From a checkpoint of a small mixture-of-experts model trained on Wikipedia.
Experts: 32 experts in each of 9 layers, 2 picks a token.
Below are experts of layer 4 (counted from 0) of a mixture-of-experts language model. Rows are named router (the router's row for the expert), up (a neuron's input weights, with its number) and show model dimensions 0-127. Each number is 500 + 40 x the weight over its row's rms, rounded and kept within 0 to 999. Numbers have three digits each.
Before each expert's rows: "mostly gets" lists some tokens that are sent to it at least half of the time. This comes from a sample of Wikipedia text that the model never trained on.

# expert 12
mostly gets: " 1", " 0", " 2", " 3", " 5", " 10"
router:564473394519524496543513608485520480433449513499462496477510436492510498520520477436444534426526518538452544497518508491450447507554522436502496532587420454532506500558484548462478444556538499508545535495527498498544511567521470458599513537474537466538461461536433506557526444484527530560562504576518472458503512474542497505490525418535487528495495518451491540486479440513498472570486
up5:517471519534509475527511533523519515476460507514513473444513491538481538534529493504504500500520487515524460501424497494543462510546534415520515524563426495527505392493527547516469457568520485522517447495541482572500541500534417555595516543482500477527579526486436452540541501460557493482551507532507470517476583450502410474472488462483565422461532499449451541471587455467503447488605
up6:476506459527504490493511498515495560512530467505575485445381596484487432528503486482593442465617530474455514517554474548490465549548445537499467474497462549496565484530506524515468522489584499530496510530511438486522472502542495476427434500445502482534516537589487540519465467586460508435525489489468511546498569494520515469516502437490468430499520507523512470547534446556475429507498
up7:469438514500478485520453467472489418571512500413462461508406505535445578495458442554561561484564550433514502505508474535479451549437515461528485468506482549546439556516490513549531507467491533493519563506516455513507548472483434537529464521497505528478457552487497536461467511548479545530554544491497545507495468507430519561479503451570474453388510455527413530508514539469510457463524
up8:518441523521467555439460481524533533433555487534516492492554452487487499575565478487547613509478531519498558546477523485537456462427519424488499498517426481585469443510459481526515445516572516537520502445558473536544497570496488472553533478556522519519552490527463456520535498444521468496490488530536454529508511468398501607507481485550519521440527411499492524487532442545521491469487
up9:499455499521527514476505563523447556461463522502456476518426502510516459498517477464448504502511532502446535504492518434444552565554545534498544502490523491523515466518480548436529536442486496460537560467489437475504463506525518477534501481442429483513477456554537568503464453529492530524494465487541531453602385509502529473561454569542498535522582515490487560538457594446420444514432
up10:559457503481539583402434543443431501511522550524559508501459421521476432520459509523478546547517475438444498508555533493484485543507534465553521500524513462503513490467434528533518451529487531475569546508452434486618467540468508503506518565520483492485502596533466544537417487466507440480544475506466507462516552518467481454470442476474461545478517522460485488512403474470505504554528
up11:485465504471573570452447443513458514446486504449508566545553480562508497492476495483476539558474407520562493461481494454514449569519565451480512480472488464485494517537424434467514518555533420481551497484553470500551536516488434419509506516459504451521528444491495431447520534415548506446510447510473498498511468510516510527501506608512437499457432464523541470492500516479486524586450
up12:534495398496608495465468506477506568511539524482423445468470515530497488549475519470479466525482525481495501467459543544535443586528510449535544563524532439465520484491517496503545561509528534444508533461521491486591489431493468506531497506473499435553426525504412531440498530560403455478478484468516524440501454479552469451561553457541492487459522510447474531544445499553500486497444
up13:496523427560493440516436525460492455499538481537493468435503535516497499472434499499488564500546498436478489492475500495474473580532550526456528557456548476483486566533549453504566519539501533487477490554508408460532481543530460559476460496475521536525507561465479501472524451481475467456467510552443500462527516420579487483542460509492533525553607562526404551539425555504530544456487
up14:527439472488441513472511517492468480542520459456419527497512545441465574569497479511507595488453563468543482487520505421553501542451465511484486496461549558491549480514480533537542521519434519546465524468556475484489524433497460499446519470494484478465386490434508480434481498554442525538528563437462548479583493507463507518477523526532498526566460437526539484507475545488600497545457
up15:483532471470511461473510423516504475484547452486564534425415474556511537469491487502525550568439492500459530529554576597482477471494503423494484509543438441535489417485477462524549540471549481523550515510517556455483574472443487450533534491505476477524527489494506497552543478508569492530508605499416520537521573467510544553470529438565518463476500532524494550469475493461478462456452
up16:500518495506442468419519439456489473522498504470525549557495391511463481435474509439433473542496487422433482476489499456459563492474572521502558497505531592523479461477468505488537494409470529486507501457455505545492468422548455482517536505462477532458435482584475483455471569551500522441563452449506465478502442540498507465509536498492487429469533545522472420482542549487543456522480
up17:508573477521475513450481527486443446515500493466532545474442506529460542477475450483534484489522499479519466543468435488585503516395561448516469509561450515400526495465563487432521416514463490510481485519494580519441565540415497516500502491486506423565458483476490513498503457460412520536536496506486508491493523481516550498484493565472518427479485478495399543513523400545493457541484
up18:507490548575603458440465529511523553511506471475489512537526480546458492494533541515518523538486438515517569538393479574568498512520496465516487511577483524497504539478469550546512489502502459492569455508483568426546533518411493507451466526496509498490446549545478507510530474429425516551530558435462547500437470510481527551585525479501474413489497450479562466511550445523521485507462
up19:470427571455553469518454501475467586495467497411422470462511488487497451507509560550555501485551510483492534464570496542543429474472454511538544511482470459550549596461525475499515515432570523519492541488575474524509479507419522458470470483499524481444474493485400497529497519525531452502489556461517486544428505532492524518564502491529490407562528487533538449555526499531456453462534
up20:473492415499584503513483533517511445566455472493543525484517536496480480528492526457502557535481520494589477474471498553493441550545546464563539488410471461516473495554458514485545471462515467446511519507547452475554578513534560478454504503540525480586501446502521461533506546480526503433452469424451501500560437423524436508556494564580449501464458444478525511524526455461479526558496
up21:527512493513505511543488523473488508560432498540446472503471497515418473523434510482490509451494421486452525542435497463481535499515466409476513499505442431552490554489536376418556520519492477480500514510547489497462519566507493491560478490479533502523480426479536425428589644537448528498528480516538473479494547483501482525530473546525430530466475427542473489464491502475538498477467
up22:536503511495523503505503489510432495490465492453537558485462449533459518507519518458435457430509523477501448507444459500549477517464553571431494556426524524520497503449496579446544390465500517497482510487530493480551516522559544452426551501486472559457412526520486487514517478439470509479484471519519580513468440477465530497515536469495477468524504467429538446536559395540546479521607
up23:533544469478498568580529504539437456505551532588450547549498551513443441442512545490478490564495545535530508511535513480496509582472533517493542546528457501542600463538486473482507539524497425467534517475534464512447505507521538491603496534600464447498495461521496485535497441516470527511453534506413498493467508511490457505437426499485534500493544494504385466513473491478519494435564
up24:491550500506463498558505521394575533483557539430469429515545437467471496513462500461470498499422527465543464546505490476526532512527560509465497466535516468456496538510523493450543497467581524548526518441549508485466516515510437478480532513576483500449471447552436573435565582499447464537504457498529413512540486535535469446441532508530514460485473516429450521498491499420565480522514
up25:510462504543490480505487517507550516463503520550452590481519451463484489446493451527443447525474562507543482523482520499467545490575536500523499481512592493451523398449429547497496517488553425566527544438558495508501483499518513493502562554528545501539483510583481478457450484487475484508568534487548471516561457520563486479487455438580557516439400494502530541496524548496444540546441
up26:521495439416540491462478506533516458519482502477541473380441544484483534518454471519457553518469536553526491493431433521443490483514535421493479538476471460521490496513455516471504502504462511441490501511517470458535556502500505510571566493479452532515452519514471542432457437515448556501563465518468591498487499457540534447522485567526508556523492465383525563498449466461588499552457
up27:503526524491470495596501554491526515458506566442439505472532560482489491526428539534560531504446488393496509490482483634506451432516467491479512487531499415420540544435583455484542441473488483449513480525540507546424515493473450505546456497506482507464476459504504503375521540470461469481472471538488540510467515565469492517521505533518534445531483476566527510482451480473484513505471
up28:492474508408531516527477493504503458474435507452512469478476495571466485546515521520495549552465469481526494504432502569464482449595479486570483486440577438502527497522473557540514476428473410469442570473596470530532481519489502485490578527489506556517404578573475482515465539560519495517456433486504509517547444548516491492516468478500529553530509511527496584474445517536497476517459
up29:511553445545560498481474458466531511534481525544444488518449454580446482453501502450441509443465462511525521451487466482493505485535555519497501517553461481556544515511516560444586486487423467524553499462541586498549530459544546516400585576476507538487489475516502480522445551532483558484509495504505519515514511428565541489528525538450539483504509472507491422586462491394490529474479
up30:476466479538568497535508527564488577539545507507497522480510498527539534475498509574515569518534428481486521449450549502485483485502527492508477535419459411479488481461492492497456545450607521504482463471516522498525494506498437503510513512462553538514452490510475537409435488565434497504603469453462474456525516566490471486515527464591506483502437392415476543529467519511524529546444
up31:496527419502480536519475530465537477529521515514613524480530436472504540466540557478436471541482519423554442565480492462541497539453450478510550529484457487448469533445473507476523550476451471494468531462532535437565489497496569512445496520512549414523533518516528520498521430448445490487490515455541448442551497581479476440485520471491549513500525508490456556500464483539564552555391
up32:530461514485454510509496549522522529561543517587505486454465596476504496498409497416426468530471511537591479542472480543549428477495457521514520525421532519610513469532499495415562488568463509535480538511548473531482515568491457504463517465452546487542427477557555462421532552504471515497468521455497492544467498482496508536477462454522468484545478478492484546486537462528587472504493
up33:480530409529587545511435497480523471470493507518467494504497427484494475509470530508460500529482476559501447519546516439508453488509581409547561502503528555511486456458463492501509547468538505483490521510533527476581451530491560499591448536443522395567515590498467493555445496498491498514469441539475506522523475458528542482529518443523515538476573501512488503487474602594469545485470
up34:530431452471530466537500434447525519417453527478431473518538562540492522458531489574480470540541472452466476510587516499522465521533490496550573540488490480543475439517475572503499520457470468520527523498571400511518496524424513580535478602484531449515450509553506489551504537516531452499494483548567497525484488519463484490567449492555383461524470509512479453477458474494520458505531
up35:495474474578543494541449491458578504465451397491555490432558451503408527451520513526523512420525532536540476455488466497486463543559517459564519474500470545522493389522590448476503579473456517539588512527483461551521529526541496495449455558452554500583468487467490454533495484462516499465524453520523428465539475489514508535484473489524545498554488488462541529510476484468500504462528
up36:496534526554488540490453513478549449471451484567491529498508437494482518454469511515406551570429544467471514544424511471483439515470566419507509543487474509494473435474479512515489584529437469470506541546567572542500505512473560450542501554523475421539495543503480493473511451534523491502475523456514406495550462455490505466522449455535502543538568508580504492425472491438521482506426
up37:516527493493530481537513541509556438460443482548476492518512498538504539468478468426508530493562509524488602538473472503511430517521519475504504480460539460489447472505529493499522447536469504485485476485435541497527589527541386418517533456542541489588455518566524493478526488480502557524461548488474439393434577507523525547547513474535534431527529468418463426507482497567510479487522
up38:498545485510486537465497490424446479494459481468496510471486487459571444509482603465426479452414551512455416444485520520472511524548566527572582475492507573489562494507479551494530518408459456495519447506476537541528490490560469543481529576429518484544442519515533516546479490476586546519497506507564459536511436471506564457533526506593523454491537499455508494487501463474503514494506
up39:510489451486552507527490561488439501446526441507443468512521593555513486501508482471530543494495568534497608492544559510511434484556462474591495512500495523519464481504459474575471493487504491515564521541488521501449532456500474456560548564504511510477511447530463546491487441522456458487487430514489475462430552535587497533514461426537504420548439492518507505503444410481501499447411
up40:521480496490492520523482494527495550499530522497481529504499482572499483494479529514544542457552510461545472447499547590556479530476489483510586540498510480492529504532446536511505449489548504485487521480541492512552534470555508372492496459459437453477459555519477546452536549482491511423539519401500474432535523481585462506606562473602508503498453464477436574561506486509499413491503
up41:488477450481534552536456489527491459446491443452438522533462501536522481463549475483537462460497528480530518518562522445478405472497568432484534476491491486607471478527541442467551476466532418501544503527487480491592546553471452480491538483529599464533533472565493513520570504488535558497510566486488473460425548549495434443479487406500515563483487476447507458523475478548477503467492
up42:537495485530505474521490492495535499475497427520474450513490481458510540580520537484532584544494546489560519456547505496514456537400573483454499544532539570540510508488493507475516491465522465503506457483558567503485513573582560470456506453457495572456479534456467476582514507494488484426400461496441469540445495447579526503564597420503462502512464520533478496475521517548487526457526
up43:511458465519546549469580440479522451557472477554530562563502475435476487522525534381447504564474551533495512537494482511462448497502530502473575487439505536466498482479498462463503544505527547432517534528528509460579598414536553424462553518463545449512492438508499508491509461484479524454541531475519548489513484432493520464456496434583455520477508526494512555479445507471513506566469
up44:510565441522572447441553474550572466453450512532526519504502457574466464488531525447541476572524525542476447503477502558497507505567464515491516475458469487475491462473566440471498590518476511480410486544552526462527544477545559504466558490524509517549429570494460450462553507498397489455526500500478560470501490442495527461540514512534437451497478511404492538449495500554527481526479
up45:511561485477561459529474527505547502459518507502471512493480411450520493515516544436455501499569476456515610502481487444514497466464465463522535561473475520587530517457472529551567445535576462529523533494516505489548476522475473469472544480504529529510461470598523522501478458494505492527476506490515498594618429536401486532557561496473439464470474513483507502484606458533524471496494
up46:560524443486532574598538514501456511498553521540410493500403538472457420514434497520524536542551491417572557521546509511471458490431506495499502497535509410556488496580568539464516491533488460497474495514435460519526530564528445464564481495507480511493511534511465472491560532584477529539484466546529519514495507530524502477542551476499497538475492472473466492530463472504506562490614
up47:511489485480432491516556574486536514512520469513506526537566445482503548543522478458514520509474435460516473546445497469552492472524554503438512504565466550527461494437524530429488443546490472535479519517485544572521516504538407438530531509507545454577496524563487471538587478508504544533511511507602427423446514500486500494493595445499448453503434441471484542535537511531552528545467
up48:518472487522510487488565484539493509533544535564544505548411480493553526459492504460529454486503543507478506470499548530467426486471535482544542534452479539494446457551556517556474483411566583510551480473501414500516467436532499515517461471501516446461504544540472493450452432502491524482570466537408542390497554495494511503468578476478511422475459494439451517574494532489530482518548
up49:505448519492548537521517424466526443515473431449525471381463497509391542605482530524452470493447514466525496521561503534462547475564484486566512489491534455493502501529518487501506571475469563511550533536553505572540479539528502498523489595443500524439442467519422494499475454455562482473527465498557501488549442502521506514444516472497519524483475493448561583481499518519520458451518
up50:549450467507574542527536441507518456524474503499466506510479504493433473543569529455534520536503454488440504500498590460490450480477464462517538461509430484522410504487518496509476498474415530499486561561499470523618522529586538494510504470488543522501568575523499498495438456509540538423470485505462445506485555494482479495603497434520495478469471514500555511447521491517391427485511
up51:425551507531490487514498495540503624548514431487495579463483485503518447481536518482537546463567529547563556525527463486540501521513458464472472501477520518510545486454515506480478543540543447493428527516527517460461521484482545415465498506479524465502463480551504597526431517540444484530599561514469447487576493484568520520496471545453490414518504544478506531485609485466469474494451
up52:506504418532490505451547501552495513494483517589501605524484475547415524484471465522467641466506463544493570465473523467523545528466538427452515508585461474524539476531518573471490523514535511496543506469560557513487530514506444512526537548524545512543481493470456476529539477484518521520582538568538423481485495510449435474502483515527454500459512435444463547488447441461471533482504
up53:546467481517491557538532553517417477423562494468528525463464461490540588551558490492495476533448438473544474488481466526518430494523465534529461492523496555531448465528541465415476494437464461464493509505540542432496542450459455466517545471506482470514446515546503595513507450539516519521571429536557523495487405493462460517465484464471494482569516518505492493568479474567547542467423
up54:494481467518586529450534540488464549509478565557539442482510447487514568526478552506494525500449448488472486488432559493471414505469580400488512536477484458546507483499499525478521492503470474538515491443555536518556515442530502507522557604449532486500446540477475438483539469532531537523550512530510421486573438463501515433493513551451548534495492439401469541492469549463507543518525
up55:551490444537526530495432510509572505490475568503536566520515428446452558475445455471417559464431528516472492521551456488492518541465534434475506477510531531536543585501487604495505528476466524519540585450490510552509497558509510529540502561561431428505517471488515475516512558471498548534493522533547456435500478492487469414550499495500501564472553465429531498458522521454507531494559
up56:475468494431532458569484445512485545491443510483476527469490506534517458540502569484592491464557461542466477506450508537463472490493482495532492518432490405549559478457482503515498506388555485420458508516560437465544498551415525408464464524443547519518511563465472489515494586512538403483439540518462517536441520530483462486551441509488544489514486514485529532502499538490502490510560
up57:481529462501520557557501533488484406465513532534410501522488555473542465481512476501429515493492472528524530481525471488475449532496502425515515540595479516545580491500533469484487474503426409467477506453463572452521554519509537424566575505519498407448525468478505540536490439508468570546499595490507518479488473478482492401488448504443519530513537546437561468492520523477490475529482
up58:491478455542500488496443500566475435452520539495458475549440473559455542477522492550446515489487536509456524484504506501574474580477509465480503523589500460515490450509452421512474510483513504470507559436554533497467481514491488444530435468563437490565519500420500446455504575567488445501535470508506495485492482459507440451468472404491491571527529455517432574503506529541441509408460
up59:519400421547517430503479482507554448466515514479525484447552583455532484482453485515497530448444471536512508477501586467524523525596525476509559537452536490508518451456454604423520547505515532475453529494571521502538468497419480496476609543479487525511468459467532496545502571428541484509575516468526495476502436510519553474549500444523467529484495445474473508497487501544467506504530
up60:491526459503451441495569493422490506509470481544483483527580532528489456509478569481515560586476535482596544465472488512442492489475502526446460470493432445470480496515501471461470507536513540508599531449490476497480484447556505496472499554521536548566508457522489485524486471472466472452563391500502455532501533450473475477486522475499466376534452490560461558435529470472415487539484
up61:538505499507487530573542490522544474475568510455531508522512484534547568450556475426536526442598512420499518505504525470549444498480488512503498489516487529512477517505475481450516504435505459536463513512596428500581484553553462502510518415446484419539511464590539487515599506488520533508585526497513465543432542478464444471504478429509501486490562513456510477458522563558532481465483
up62:486473504448438482495563472498415462528461452420524501461525560501513514529511526470484519443458515473512472483535562578468557499589424522568484513423446531477451449487505554487476465484543495507557547546483464506542557534535439453511560590464451501492469478519493459502503476494512516543544486555505600473414562514469516551505487455547510531463431496462510534538446471505530485529527
up63:590480448504513544489505473529508522518509494528470532449512472565484559554475521528506544470520513463508517452486519612491487560491466463528553534518508475527508467474544504494512400445558491466500627463506487473579525492514534408485537501492519482546459475547413500439571574463543479473515542506542483462472545513506474447527524467559468482488530445458517524592531506579533463488510
up64:524442405451535539501430526514481462380539565528516486505500449490553467509536467493448519560479511483403491490536527495493498577484504459553534502554446443480490460552452525539536469451469514450535525528542444512591515470516485491555499548489484502540454527519408528525432474464555468507505512504454554467503523516496500468465456517503516570488544507503503507520412539477543498589558
up65:490530458507516515538496552542445512493509571488510472367542522496541496491559523438505515484561553489478487516473494516443518509522531444461514483595477586422467491571503489478512568522527524525434467499569502464460479494481427534595466446519542452479480527460465546478487480446437513510546511532525471436517529478538517549473510492520485504443550480530470591473586451526540476460485
up66:522547438492500477470507503520610481546509474496420483561429481508435526548444523506535489476538482522536546552474522503499468500546421451500487563540493503570541492494558517429539523482535480493547509527510531515498483580521464500452557499486584528528491466547501501447581517477431476487430509507548451508568521527531506544518460497556491440414436421450489489572478474486530548513455
up67:483476496522474434538454519454511448436504528447453524452526497531443492449426534493425500520455508498497491507485512533450565565511446469445490482421515512468514522551469485460525563471496506552513544517520428468467459495520466508570556557513477517461443488499531500453490523540594502544528482501572486429459491559569498467544509522517512474454473482457495542468512624471595533568486
up68:496546455511488547518537456488460484492519465556481553560421479453442545496436494489543570493563529439508555514489567488501486506447505471528507534508509442514530513529575489491572477497487439439538490524507497529505532467531514374521477456512409491541509504467458478525531471613450533547441545558522447540537544560478543523534499464547523466464540473536506490507500485578554555517532
up69:506559513548485407563529497495574513517518474479471515497455443509505546469406509511535439518569478522519482547496505507467520506428480534489547540528419421492487422488533441519452453537515513529450465460487490524445492503518479470522548488465519513520503510513469487479480498586522548541519542487501458496430590459506464495468559490523533445517356494524458494470575455571548504546500
up70:516488489559479450480498491494492542519508500552477578524539500485479495548465461485502595443526511515518510539453492495469563533550564486488522509659500460520488464477444517397509506528583474489474520456539560513476484567490436451490484507527464523531561506510520461539525568509500475503519550462492545449459497539436448517463509482522495475491544479596519563556558431533526498548563
up71:526453563518463510484555509509533529442416598470551539472482482554548580463502552505462519489490438530498547514510530467438511494512515441476431437470494488497497525589547516512484476511546506525543458515561525526493518503477422534510498526458458560600496462544455518512518560539539487525564486482552545506434546502516472576522555475523507463494424436491522574483455538506494541552554
up72:472503499479479505574501454405501446413447485423536522472461477477483506569502532452514481471577558461560502491499484479519431515494472490520559476444550562530458504537543500540508406473563449541506544495584494471503490541587480419526538531486523455471461511577494446506503459567464516490508554531497487538433482510497456529495469449520494508430490517466528498497492462579555442530516
up73:502468517472493477479564523517601490518528514443528496508503477496502484475527484458509491469528542528481543471555560555472469534449492599459535463543464441482493540453488470576527444538527558500455499530499525537487558528538445456543491472491500504527487529524443568491579499468545488518502580530471497419528501470446482510465485476532452496480541482414394536500526492475502397405422
up74:509423490492530493561558474477468459457518549517470409428546550516538453497495492629479538514493542464496484495557516519463473520530499433586464529549476525492484514544520507494534506513562538508501510450529462506572570529425467495530551514468495522440538531515472512531514466547570429478556474526544516495440552460526470531530430521487466483543581432504471490495465575556499479456481
up75:490435390502468458495437454469499427425480469458443426477474542525520448487521487524512436561438487467527475474481523504520468500537547516508501495465505483538489530530502493491555527487451510528587549527570500486515539452473490515532567574514507521471391499503538510474467500445453437429489512414465497524482537468468470514471476454551465453499497486422499539457473420438463547486445
up76:470436476518505553468460482509576492534489470469547488525484546493531510422501449493462501554521507447549549447531498597498466511529503444512644487532506473465553461511477500507479503426475489506454517450447466496479518493542416474559541549532517525524507506492424552517538484523521523507500549515499456529548487521463453487535524449550537481453520499497429548507510495465518345501434
up77:503473493478488473434469487509421429519501588524515403539502501549518495507466452513444507462511481435477568461472498484471486528506551505486502463527536454448469528466428539444500461446463575483493547498449531476490535501483492474496562503524464470579457508511516504465489494417419539479447531548481581478496512586545485524540529509480517568553515462494487558568436566440493517570556
up78:526419474505496525503539539566534503465458458516501472557437437491527451603535486522519476487466484483473488446491467474527393516516503495554500498503447557555431450558550539494475494545446498522541507523533438511505487534588430475472508441532506428523543540560539510532470438524476521420532526528488530467447507471530498511525513431461537526542529506492549457555518454529518414486577
up79:564491553496504556425462588555531548527538544478540471553454446472562527464521483430456578544438434478461475500495463501497578487472571508481474499567530579516489536494440528534476440486430546540471469517454511461513530493517514470490512472519507500577467512486503527471559546448497536514436571499544479488524462552536461435518612496507432533503516451476501531515457525509528505489475
up80:518459526472530443500513521459556543488550508499544412535429513531469492531504472434577527508532512504508470468565540510474480521469538512485483503502479452546490502480526529478553527510546511523467508512616450532503540524448514443505493499494525424455471544545435503461570532557548524483533495481456457465494440477495497515540505547528424513457551465425457437500544435497574384416492
up81:518490482420491530463538475445469535430519566537469475511506538526525453530518493515475537478490506514499590483501492494435542547482544468471468471541352520434542546569482472447496512523520530480587502407465386465515440536492494554508538527496484549492470462488454534495452525503483444491553467493548497492473513536479462446440506504494454514484512498488398469525462534506580527519534
up82:585539486560490540586522486455589487524536497523503571511469465502480563559526503459552483538521545467519467524472507473506443490453499478504525495490476574502429518493548493473536481587508509470497509554513460569526527593577488480537581544473577433484492493508448507509536454450474537483587513507508577518425538453452501475492500429496485502537524465451498548483481460503579473544507
up83:482536551499524487502424456480588452508515498513511481503502476526502546526530511468538503550523498532487452530426459527506522471459495464534490468525466552442482449440445475469487490543569521500467494528633493452481488491487514520537524459448566553587454489489505425413557507546433459497492515463546489506478475408518562539477462442532500490477444524531471574412485459554452523495475
up84:499515484526484485569533579541565521426538458541491434524577443505499490519489504539521562521463483503472566515541536476515447496474572526467524496574501447540479454543442497491514549533469475465522470529523470510482500532582509508567507539559432488579481628503419508471495471530490464494368466486453495497454487511492493457524488437575486483510521501526495471503516473492444537454536
up85:479531463520527503499499477542551578410505484545476545475551477516560537522530527496417509528394469523487500500499494491450527539522548436557495476496565498489444473540501550506459549468537463517574507449563568371504501540483576514544522586507511500519525462532407526508520494501491501529466469457565463489550469470536498434490470451502483544507542450470525526459524437500476537559515
up86:517491482438552543605502474505546471525554492586497541581482623562473510490504496538523465427587571551439519474549504490477512517516483484513535564558496553545538518476521497460525511443484489488567529506460512467531438533510524521501570526483530415520490460540535524549477487485467569504523517504520499465509523486523508512472459445493431518464559504454560495495424535432458459536523
up87:477470523506510607490463424533464470513512525504414565534511500509460460495537521471557465557507468523457455571541541513499566574483512515493543521495594470451545524497507464407555559515520457437535512503472487490490537415535534517510522539533479495507470507499400481483420429487503493524469438505566483534514433499511479501474498529492462475486491454416510532524456559496428482574507
up88:486430481504518513523541509462540534536538511522463521550521565499555509512464506432461528508428519452494502503527609506442540493607504503541508546570471490504513471538520602572477576447533513508522479426477480510473571444542499468521478511561538445515540489506478487488529489459457539513471531470564460468456575492550499520448492469502457475476491480518522531467483460445390435499435
up89:495481531529519553534452506442467507545471441534494534507553594467583522557479608529523531496487553491463513495476487536523495446534455463551513542488484446504534575501488577496522474485504461465537490503599434508543507484436542393501529560477548477575440495434444461517514550470521503545501511495491488528518455487596555511511499474510428534484463507468528536453524448507460512531463
up90:499474509477569508513549506536494435430422490486473508468487473453519484542492530549446446442486570519461522498587466473505450495527514443512578497498463553571515494503452469497497443490498546508533545513521565498616486531532479421486498513478594423477489506477548505472485426496493557449562465471541480497529475439602500439502517485484508526489521538533537475483474560500496462503405
up91:490517506505471486483474526522471475444533466507454533453531502545411490514473505571474536484474528528485480483521482480513508542493463474417507526563478439439482495509500467499503510498543489507511531468533584545481506588519456512556472539598449484513456518480505461501543557642506465528525419553554430454486496461482410482529486476506453536508485404516515600462503506515583480468480
up92:529508522473451503503475424430532519447447458515541507550503437538442453514502541485538540515470448471492426481474529533548526470500532460447538561519527512489502494456551538538546441447518531425462487511519561529458584470569506428496586485476458540522508519545463448542511529517568454535420528494501496529423550559503494568521488456522412482451472506496574468463555503529516520515494
up93:495505471468468534474519517473479477438503518511509527523546584470520471486406554543478530502477496456517560462550514503460478509525514449486421524546426459489513527550433572480450483572577528474532452503530456441515488476441516501524491531512500513504451518394429517508449513533505444514623465519527428496445508520496522502503511528479457538487447495518397489470517471528580470525424
up94:533462489515519544617530505545481529538536466570536520446519534503479516547511527467526427536488510519475528480558575500438477544535490469449509518487474469450587513560467573557535513592508438465536505514476455491488500463588466496557524574507446482509527504503493435527416449479455521512537451541547479489456547506550431607478511465521507505529520457447463477487514520505529452497522
up95:463432511496465501575536484507482513456521429448498457448468498483504419461509509537560460544495528537526509466511544557500444476528529504514505527488407448558531466553443490457454551527567501555506499491555435447548506580535410519482490474560489548468459469475392513489521459549518518533568598473449445517487473511530480509511505449543571482458495480506498498481544479445459461520502
up96:560476538471440525527519497527539561465455524540496447491516374489517429503495512426518501539511536501540471515516509531489531569444557419478493464478472545408526449505501471530507560517490551501486476453469573447486592555543567460534536487575526510512503516511485545411478532517477430532495485431427498508556496488528487540530529483574517480445491420500471486481521519471529493519452
up97:553480485429531494524522533495546509459499501480496496476496438516446531529479574504495502500517503539557499452499495536517466526477495481558582539479502511485545499519550485484565474466563504425488596442567548467500552522538507406517548519455489483515417493562461557453539510541523452431477499410563478456480460462540422494504518444543438440490503416474477517500533524516521487411542
up98:508542440525563558524471522438450427536434453506510514531488581519515558532448490473520470551544487496571532491438554496546463483523531485615531574540563451559473479459508562499558461504541527423412511496529493520500568497574440464466566513454569528503505468558513479529528501476523538488521520481451542500484562465488484497486485546514524520531548509431531531518450464490457518510502
up99:479417556465523534454393460481546501497580568551546437482510475512450484469510524488502518445508517498474462491538472485488469501516526398535498545475479439470456501450448521485498523491512540514526516546535454537497499444443558515535581549466484471500476595483488473488433482523474472459530473489413577456500498474544566459517450534489533536507525496509478558476401420455510503540531
up100:547496466495584521539526484513480421441576606519449406528452539519504506535500518490556505498521496479491488475482489478480445481528455518492478528536443513475469429474564540541457577515487475468489529506561487524487522559463532547588480458468503490484493593448475547494499490516431517485512429541496438407462503457521489459493468549494468537478447479478451515514436457545413537464473
up101:497525492468544497442500589550508461498510461461514487488438481528558572498547450420505520501438498514511452478473486523508436512533523416518476565569582531504522477536466423400542440479478473485437502556529506496505534465476494466519522449487570446564428509479535535513533476518508546547494535490576551521512410480496533426521451544463477502539487502520499539492528476569518483525421
up102:503449452527531455529567479443565482441492483485446472489494451461525433567487547524573555484475512487519461465497620567478466502482556484534499505447464478520483545476452494549543580523472505503520506513529560466498593443524537443529535503533519497497456576491445558492487476522535469443522474494448424488498507383461507526526517484548447521454494486547491528419524482473490491526446
up103:489504554543555539536536522443435539555437516568542472489534488474513510505501556480428459521480484506532491468459489474449493502524498443511521512478444523491528445420425476489488487492471483517516505422602499478517478488460516538545473570506494467502517540551540560545487504473507390423486458476542496500492463501512546508569505525586532495521493445441435448461487443564393443494499
up104:505462431495510440464458481556535449523509472501509505529454515558422413461509452539548506584512500503472491544493446474493521522548536469460556554603469464498565461523542442574524523518565450493471506491497579498522516469513461540554537456518522478600557453479480446522526543541532554501601528499492548461464518446509438451477475515518508525521483511471527587536496481529472474514510
up105:549499458511523462542497523475540516552469493572467490523482575552485461534471559548527566496567495509471518428461539513516463511527400452577495575426524494503503515528466597432523555510523488458493474492512546502469511544527521515501526478562526487486530475490512482485406527585460434484515494458477500499466480505602487586526515521544539489408507481450487520564445506485507512443549
up106:489459519442499532427469545497448499485573588524525482427522488469482474520481519527515525499511509484453546507525588496512488576436536422527480496530532510505538449524471521499509503406570570536495500435523397542477469490510484483510517545573488447473463498467438469492479553473523511509570497506431523456505513439493563481452527462475548528534588425496501552578437496504532518474531
up107:536436520463518435470462564491521500436526507537456451554516485605471557512512506415489462466515524519525445492584444509540485459521476523483546475449504548479458569480529534523531489497507445465511555514511487478490515482519496517478572524501442509505473512561496500503432397529475590531446406460552523460466436445591474459530488488487460454543534489491492434507488515494549563484537
up108:494468605476576437506442477481545547567463444532510494498520516497436512533518492495426550451489508516509500468523437503523502450501509493454491535512548456503535405527549560484488471571489499506552514543573524511453474425552503536497538572424439558563483502438541446543443560501444496475517494545488516448472513467551536555500514468468498474540489519571519549479503475459472466485579
up109:511496516566500441521520442454539507502510501491498555425481536490472529546435506518490441486496488485498471502447536513547512528553484512508613476472551545487436488531586512499521530459527497479488520508491504444515511493547417508548592539430539492538562473427523525448532481448511492441491545433514456562511487495521529418479487459523518551544495513431522625494430521471459465560470
up110:499504487453432569470522506549476528465467624563515503476524484528505529483435581509507545519475510526493601498538539513470489504515569417487457460446487426415525521517489581462519541487472497469523492447541490502538483495498456533510541565478483525528479474497402524515469512610453494519534450489522450478521443508515517427532519534531475485521447540534452537445460488444480470546462
up111:485381516518541536484472551506491461422494489420503496455498519477479453454531525566464471547529553489470495494473553550500469545546560500570525512456565480496488512532469463534515532448524483463560548542494509508565472541534456487554502526491450542520390543555492498510508483475509518536505506489498487489551442513591468483539495477552508562459478515477531586474403570488452456535427
up112:543449521473456511471536462511484464549515562496497432472516508553553503509516477522502476473550584546473502472486486484512531482427518435462520464526445457566527530582534402580535533540467517434477549520491403449525519420490555454564518465517524498466500553512482470535520464490480502516499527414483524475489514447555547468511516483548425533567567464548543481520567506568507461505493